config.yaml
d_expert: 576
tie_embeddings: false
lr: 0.000934
Below are experts of layer 2 (counted from 0) of a mixture-of-experts language model. Rows are named gate (a neuron's input weights, with its number), up (a neuron's input weights, with its number) and show model dimensions 64-127. Each number is 500 + 25 x the weight over its row's rms, rounded and kept within 0 to 999. Numbers have three digits each.
Before each expert's rows: "gets" lists some tokens that make up at least twice as much of what it gets as of all text. This comes from a sample of Wikipedia text that the model never trained on. Tokens count by the router's weight.

# expert 3
gets: " |", "s", " he", " at", " The", "'"
gate0:515471514486505544476538516493567494513482455496532490477504486449513533514485509546508522473462478485468477586427451481443502495498519500500518487483517514503535498527513462486487502510479523
up0:515501471487490492485475522485508474498468546486492462509516474489485466477497486484494497533509470482479503426545573510477472493466479483465513447537484545512531479505514514497542521491484469
gate1:495522522531455505488496521499499500480501472488505527478508475505476474511518477519471547520530522525466482533501471519504462493488443492498537478482531519527478527453536483474471478483520478
up1:506504499526527516478457536533487480493531470511499528520455554462529496489499507494498512496499480483487508490479502560509522498513457508475507524487503450495538485462531540480526541508512447
gate2:511464487487479442531539497483492493467513472502478505509469525489476494530494476488522553499513468544499485506491501503514499525523465492527513488512469489496520508503503464488482479429481532
up2:463477485525520476487507483485478502487552495537494551528501484502489502464519545500514493483465492506500473529470521470511453517505525453489504510486514488498516485496491497479465541513516529
gate3:567475481448460486528557482506491476509498538487479475555469493512525505501508534497486469510499513474496460483522503470523516484490486518542496461516513531505523532496502509512513552502554475
up3:511490471475482479547537467503514475503524514520497501552468501526495519502489508476513462496492478504482450474505521459507499457471467534516508466494514523508502524484508507507493526502521493
gate4:497555489509527488471501481474574524510502511481547503520536494493515501494479468511495505507507480515505505553517494511492508486494480477514516500482558538478452464500527513499478464537518488
up4:499476496505525522469499502530527528498493464485494469526474515503514499509504510536515477504520503453530490497499459535463513535524500492536537512503510479515533514489507527443582493509488491
gate5:460471498516499462473507520487508460525508491502490521468468509504522556500469483479460559469515532489504499521488520512492535511536475508525502483551496481522524503450506501504486533481512491
up5:497514505494473535497522482491485493498469498500523460504505524494533491478518491515532489476471474496493457488532450498523491457486506457456498506457516552474443522532499503499507467541550502
gate6:479507437506473500518484503468491507507470521504504479513452483505487547489495484495459543490516529490491501529518517487499497500565527450503511500475487537519483478504496488523488519461467485
up6:469486495540497494474530485469510505465509503466531496487497513494494496517521438523495500508540509542479483516503507513524547496482491504511542473474525509495510495449490500499500452523465509
gate7:490503513485541487479489496505476509492497477502565495539514485496533470491451462512529507429476498481506538496499516569476515538499483484523510473478533564523506509455506505523508512514548533
up7:485521497502467509521543508520489517533502504514423495473498497507504534486500516508480504482503508545513455503529490507497509424541497523468484467535466446497468476512502514495457528483519500
gate8:487465522538465470491495461508534489434481485513489497530533484534518491492501489520498507474541492524453507511517516511509469475501466470463524443497541504505532473492528436508524498535497546
up8:506481484517471539521500515461514509513435475518481536478493521506509469485509485535526459488524506494440483486460515502490558509507488539523495485507525452504496494466516455485509495534490501
gate9:499551547535485533479505474487516484493466475431506537466538499497485546501511476531534520493497505518478512487570507489476456479504553472463503498484501527510438513475474508472504504475471510
up9:471504504457473507503482518518474489486512485458493500509507464555500504515506485475480478463492484491519502504480512457527528518500494501493482475530502499532519509481483550522501509552523466
gate10:524534505495495520512504526467486509502540529528495522480521519486510507535485470486494490518478527517490517484469485498482504513568483487498508497484521508514491504526535448507466533506490509
up10:537544487460484489519517508510490534514482464527463498509508533493502485510484481492503529482458487474487484512483506497510503487488468459508510544457455460540490515515504477529475506510481485
gate11:461497504550501473537485482451497500513468506512522482536560481538489525482472490515507508506483512485501505518472474530503483493520501459547503445485490457464486472497453528512450519475490507
up11:513516522468508491488487511508489532481522474487510451519471514511495497505536497465466528483524530501472554482505473525502495498487528524453492523560501488490503498501542523545557459492506484
gate12:476550504505438497504488465546521517460528494491513488530483525506525434467528493474518501453518454530435516524462469541475505514486467498493495479503530521448523488485498459458512537469511505
up12:486519494506513467510460518539509513515506464528485497497451501494506470488515517452528523529494490515478505483478496502466505482455509482537470484498518509501535486473503490550554494497523503
gate13:440492480517473491503536508495515496519508536514460474488518495535524502500484481521517496451503493506504510541454480513508511480569513499512467488553545499463504526500525475465473505491501541
up13:477497437481492492473494519476532513485487449478535507491499515489506493486487537506472497507489464501483519525454520496505462482543481493495507515489511464476492508518510496511463500525479494
gate14:478457539467476506508486488488548520507491428508510516491511507487481523512502505484505525461562476504518527536458480495498488485509495472521501481501463476462486514486512501461504490447536488
up14:494457530508521529503481510481504522498527436486518534467508495517472535512486501483488572461562493523514504484489503490491532508509499570507510493518475455502498494507500527493515532493515485
gate15:471543519515473487486462481521489500490518440504517506543499490508561466513506491471519499467465519531480488525524483533505528521476455490502541439488543522500493512491516539511540486486540497
up15:503536491519475492504502524490493482487481517453506491517535511545518492504561487470482459465483446501478512476508468527495466552508441444486508505483540442471491528535458516459517463485471470
gate16:508471523570557510494526519488463525519540490510530517550526464483515468547489484494450543481483501453507505479489525512531524504531492471514486525537491505508437500521498476484485554532496531
up16:459531515515532458521515533483455506538504512507527533501562484505479506547474529527549513505496476508514473496511527469515528526482536495504533506461502480490512502482479477552478509495508534
gate17:487509530534526500489461505534540509451522479489497479480484492459490498531508480458510492479494488525486505506503480520490516520510481548480518478509530490465486527471513528476535511485484474
up17:530493495505481522486500467513527504502491496471504488478500493510479527480458535567503543494454529492539515481526519521461496480506527499538481466506501530516543489503499463492519502470520534
gate18:504497472510501500448496509511483488540500483551531490479508511457477512512531480487532460471471511521498489463503505506539483456480491495494507460503489482477532475493509476480468465516490514
up18:504478478516475522489471464534475497524514484474534502498480484479479537520553479470482465503465495540507497472504518503495527483491483490448504487523466467475543466524489503486474448493477487
gate19:491504499484511526495495514511474525473497506512484510518514498447493450531508487503475508505488470478499533504474481486531478480505538518499510470489486483487542455532452487474464537446490508
up19:524482485532468516500529513548497505496521505522516504515506489500486473478478522476517525502497525505508543509538538469562521520520519544466518497494502507471515498540471472496480526453518507
gate20:510488467481463476519505488514534483483499507477499485496509463506461519465525481483536479494489493478460501552472500489455438496533548502528470482529525487491499458520477505503517497498500518
up20:490499478534497505507489518507501505532494510501529499530524522479510499504503511546525468509519514527503499513523495475552503464522494476536502533456523452503474546542476521538515515514470456
gate21:501486522506502478485489563487494482536487486514517468506466529481494466533466515513487478483522515469507516519501521513480551490548509523500503491491551517499515494488474524481534498547526451
up21:529522494491515485473542504535527496509489497480479515522535470486526530531507509526547463513526545524501503480475511516493497502519528460514504507502501482496457463492533496503473506479466504
gate22:516516499526506489509483486521516505482498542513506499472530526528499496465517469525438491511473461499482494516476484513436476431508478504523513526475458532474535512507499554523461520492522507
up22:517482540503492477492478491525518514432537516507501526508494520482489486494431478518458509513498493488487520515496468515472506501517497532539506529530502520497509494512500487522498485499514515
gate23:469491463518501526444539460502504502550497506476500472492441481487516467483446509525547510501508513526504482493489452496477483464478442498502534519473526491550472508494495573439489507549487519
up23:482479518472479504500480498507468518474504488478522563506496493546520499488503479481488506502548523472503486475506536494508499489521487542490498500502517502521486473517482551564517531533535475
gate24:511499471492532534460469465499515546483455496445539514523539506500509485514469526467445565531518483489477548507541498512529497484467459463525493492498544499518457537491483520507568494463537522
up24:446497476489480473507553547461491481527495510545535499508495508504463511497541533479517475488531551504487472520476536498527503501503499507483473496500437459508529512550511506500514509540468472
gate25:536483576521505454481446482459497516484501508468488494508501514501459501507503492543487502485515517508471520500508497522473484520510538534535528534495466537528513508483495491534528531476487519
up25:482452508514493557511521500479489500475468514494499533489508455465488555491486501490472504512457486491465513517560518501498451501520516490499467466485532500488494489503505506510499507481532506
gate26:511511494469477537479524499523538502444507500520521508479470488486471484517520499476526563506501480517475514512508521492514533487478486525474550555502544508505437536491523462491521508480503504
up26:541482487523481553488522518456501512506538513497497523486417478522465488476538502531521456470486500527478510450472513487498545495507483531551544520499512450467493456491525511461482501530488526
gate27:450544496511507467539513520521531497474488470517527490508483552489516484498512527476442488495508479531484524536495459489489526491497454461490485478464465486490516548489502468495508471496487544
up27:514462505517479523478496437445445489511506514467457530475528472541500515504491492505503492516475510490516478466504546503494455479505497487508514483490490516500509451539495556459482521505536501
gate28:479494464516467495483528509470518545538490499495535447541509492477473504498462468488478494499458514512456501499532544481440445504499491484492536496510478509481501491478506512494512483491467519
up28:505479483488506505500544518507509511481518478508524485542497537487486532498501515573497493478498526541476508520497530462482489515494520490493562497490505498464517501453474451517564453508491517
gate29:506474464500486487522542539554546490458438483535533479495456480509541509468519454509522522529544519529529502479472508523515533546540499489508488527532474474492470510483513464503465493474517534
up29:496511520504490486517519502525488534506489511527517433480547510508529510451500506517479517533469495450526480471499491542502465546466472534529524507448478517530516499509486528541500493498504455
gate30:506493476535508513512513541507508485509471466509474495533515531573495484514501523474449489517536479499506492471487492509494511505528480491442487511510478508501505453566491543501529528522471500
up30:490509500532479581500484555510510516483502488477483525505522522495502460537480497502491493504482463529543483498545482502473501519475448514558541502466474508500507502512527489470485448495499485
gate31:553525539486452487506537546527512499480473497500495467497490525509524482513551495485508504482513523454501510522412469524496494548510519481509501488510505522515500503542501510513515494487490514
up31:472440484493533434480473476498516536499497535490544495504464501478441521460525458498512507484492537470537524529513530494517487488533547524514492474471525521456499520508471526488495527510486527
gate32:469534513545511534491488513472485489529478486521465439490462480539518486459552499498500524472481519460481503515479497498559483507502495503480482529455497534481468519469511506524490493480513466
up32:524475504504519500501525534490476504504465512505516536533513472497523431490534498483509563527570523462512513520430521498509501500517494492493493521507520503496487504484493545504476544534516433
gate33:462519461486498495496528490495493521506473478560494560509525489472480486493481471499508537460490510489501507516492444508519512461512499483504479484409502487503496523462511499473520418512505494
up33:493510510442505460550476474526449461490490516530550477525506516508522497515514473513517495486469513471481491483520556503532479495523476471446505458511516520566495515485529511505507517458484460
gate34:474506509508482524508467498510513470486539500510481480555558492484542438489505487490545503499515504470487495535546499517512501543519517487557511492483525534519457563464541499559567496470525446
up34:480470507489505505510465503501490511514478469480489486464486551542506436490519487478461465455448496502458456475443499498522492526491488460491495505452526501482507497503470494500500512521462464
gate35:490541498521490469531489512514495508488506488492465473539503525520515485549534463469473498514544485509506524484529521496501511510491467499513498501509503538567506522490515487485525489485540497
up35:457541528472530510482520477446534504471498527536549530514523456506509481471521485511520490482503486488495510505516479506473493525491496477510551479495522470474483490499498505497486454495503501
gate36:533477495536461521505518497484523518475484484507477513508432468491488505489537503496494496513498508555495489520482495510479538520565497474489500506512504506458468477542534522490471515460482488
up36:501476530521471498483495493558523485516509485474492531457450503505498509510491506465461518473498487489476510493512455521562493505490505478511554506514498508480500484506462491462504466447469478
gate37:494519522495515511479533522509499460456463499489475451489516499494500520507499536494512534482461465459485479523428495498455414503498562474451473498498492537525540463513520526545489496509528480
up37:514471496485524466520492546503473515514456474497502474519532539472497464488508515509497492484478494524442471510491483521499499491482505512514477559473466513509513491469479484525529489521523485
gate38:508506499518466496483503487511498478531523519533511521504468529528501452505504479516509469516492502514491508553525495499530492516485512540559521553465481498532544511529498442458487470480495475
up38:468510499475479491492478516517500505519474494490518497478473552495470514518494446538469467486540486478481503511486506461550532509473519531537510508460479551533510513511473496510485533512422481
gate39:526511491507436474471494517482530538522509466488501515512490472499475515489484513493488540474502503497508445484499528544489539522460498467494468494458477535528505509496503497476520500486490504
up39:526550530479477537508534519495490508537503529490510528505504473515527533504493491542485540446557490506431520486505509497553492456471519523446507521465522465487507492489501500477493503527495497
gate40:509520535492543508460515481465502511492472477511509499507500516512514450492558515547490488520512507478478486546487507513493496480459501447509485502498484494470491506463527512458520534504495488
up40:461505553475537510536492525553479452488511468503476514484488502505493541487498532456542511523481500547457485491476502526451455550494502483494518473506504506509550485492499512534529499449518504
gate41:522496476502480479503516506548500499520484500519457497457456507463488517493487489488482493471465519490498444472513466513469529513530440507506531518466502495484536455512516534492510508494481485
up41:477503522521527495508518485448485484505547498505513543520482503514469526507535532529501469500502537500491469520525485476536464480476478503496504513483501531510520492487500477487534504495501502
gate42:503530468494484514496476542466484444513536488537511457483502491471520518476516501534480476493487498510520493496519506509488488513489433509491493493565511451507464497515530491451478528520512498
up42:488518504512485493519526514507534572499480490499514527516457475525458457505507443546506527510493528549546467474497474493530527497502466489485560495508517485492557484505509498500486529453509521
gate43:505493482535511503441457513469453518502506485515486499488501547492529461503488468504488520491514454527516514480516476530454532525559469536501514509503519485514538494563524506500507476549524487
up43:511482495490483505518500471493527500514505496473519495503514462504495485521468508466500491529464480465533508457505488441493482441506529501508497520523494516498492490464479466514449517435545469
gate44:484560510493468518484510521487464480511503537484519510527505480469491493535528475462429525483480497500538493457553470473500516488457508466522508536513473504536479534511539480477495457483494483
up44:502553517543544558548463470524510529466509503472507495499546474515477507457543503501495490486524480526528505513540536492468528490485501519477531487524541533518474495525518453527556497481496524
gate45:494520461551503464509510470497478473511469478452496499539518522480518480502499521487517498465527531477463517485540465522519523511498509523510524513477500503501470487500520568482450494543469519
up45:506470485489460486477492490507508479510473540502524489502516496499461510461516473528495546515520534547469473464486500480500498490520469528459502467509530527512478494509525529505478466507502456
gate46:482506484522531487459517489532508465544498501517520508505505481474520503507518487524529480491538547509482519539491493491493519525515484487511537489507539487528542504495462520514488513560514471
up46:486514519493548485486545473495509490503491460443493508501489451461520527503464509536517496516482476507501452503450498469456470471483494484487511508513507503488534514466472455515491495504510486
gate47:436481539531526460458484505490473521512469473491517505481520503488544484514535514468485531484499500484488533496534447538528541501510463507488498510499534541484489504483488486510537499500491540
up47:430531487502499525507504531450478498492479509523523477498533573478494465522506506500482501490541521471490535480481485506473525524514480549525501510503517536536508509496517468506513536517494586
gate48:501469447523563536483478454498501521444523493511508494550523475518515484528465487479495508516523464515464503513490507483528536508541499528467496513494508509459464516474497496503506518484506503
up48:542510546519520481506520462498499486491480535502470487466488502515485511501513482538487482502490502481524500535497519492538484505517500491458472527534488506506556484516511510512505459560513501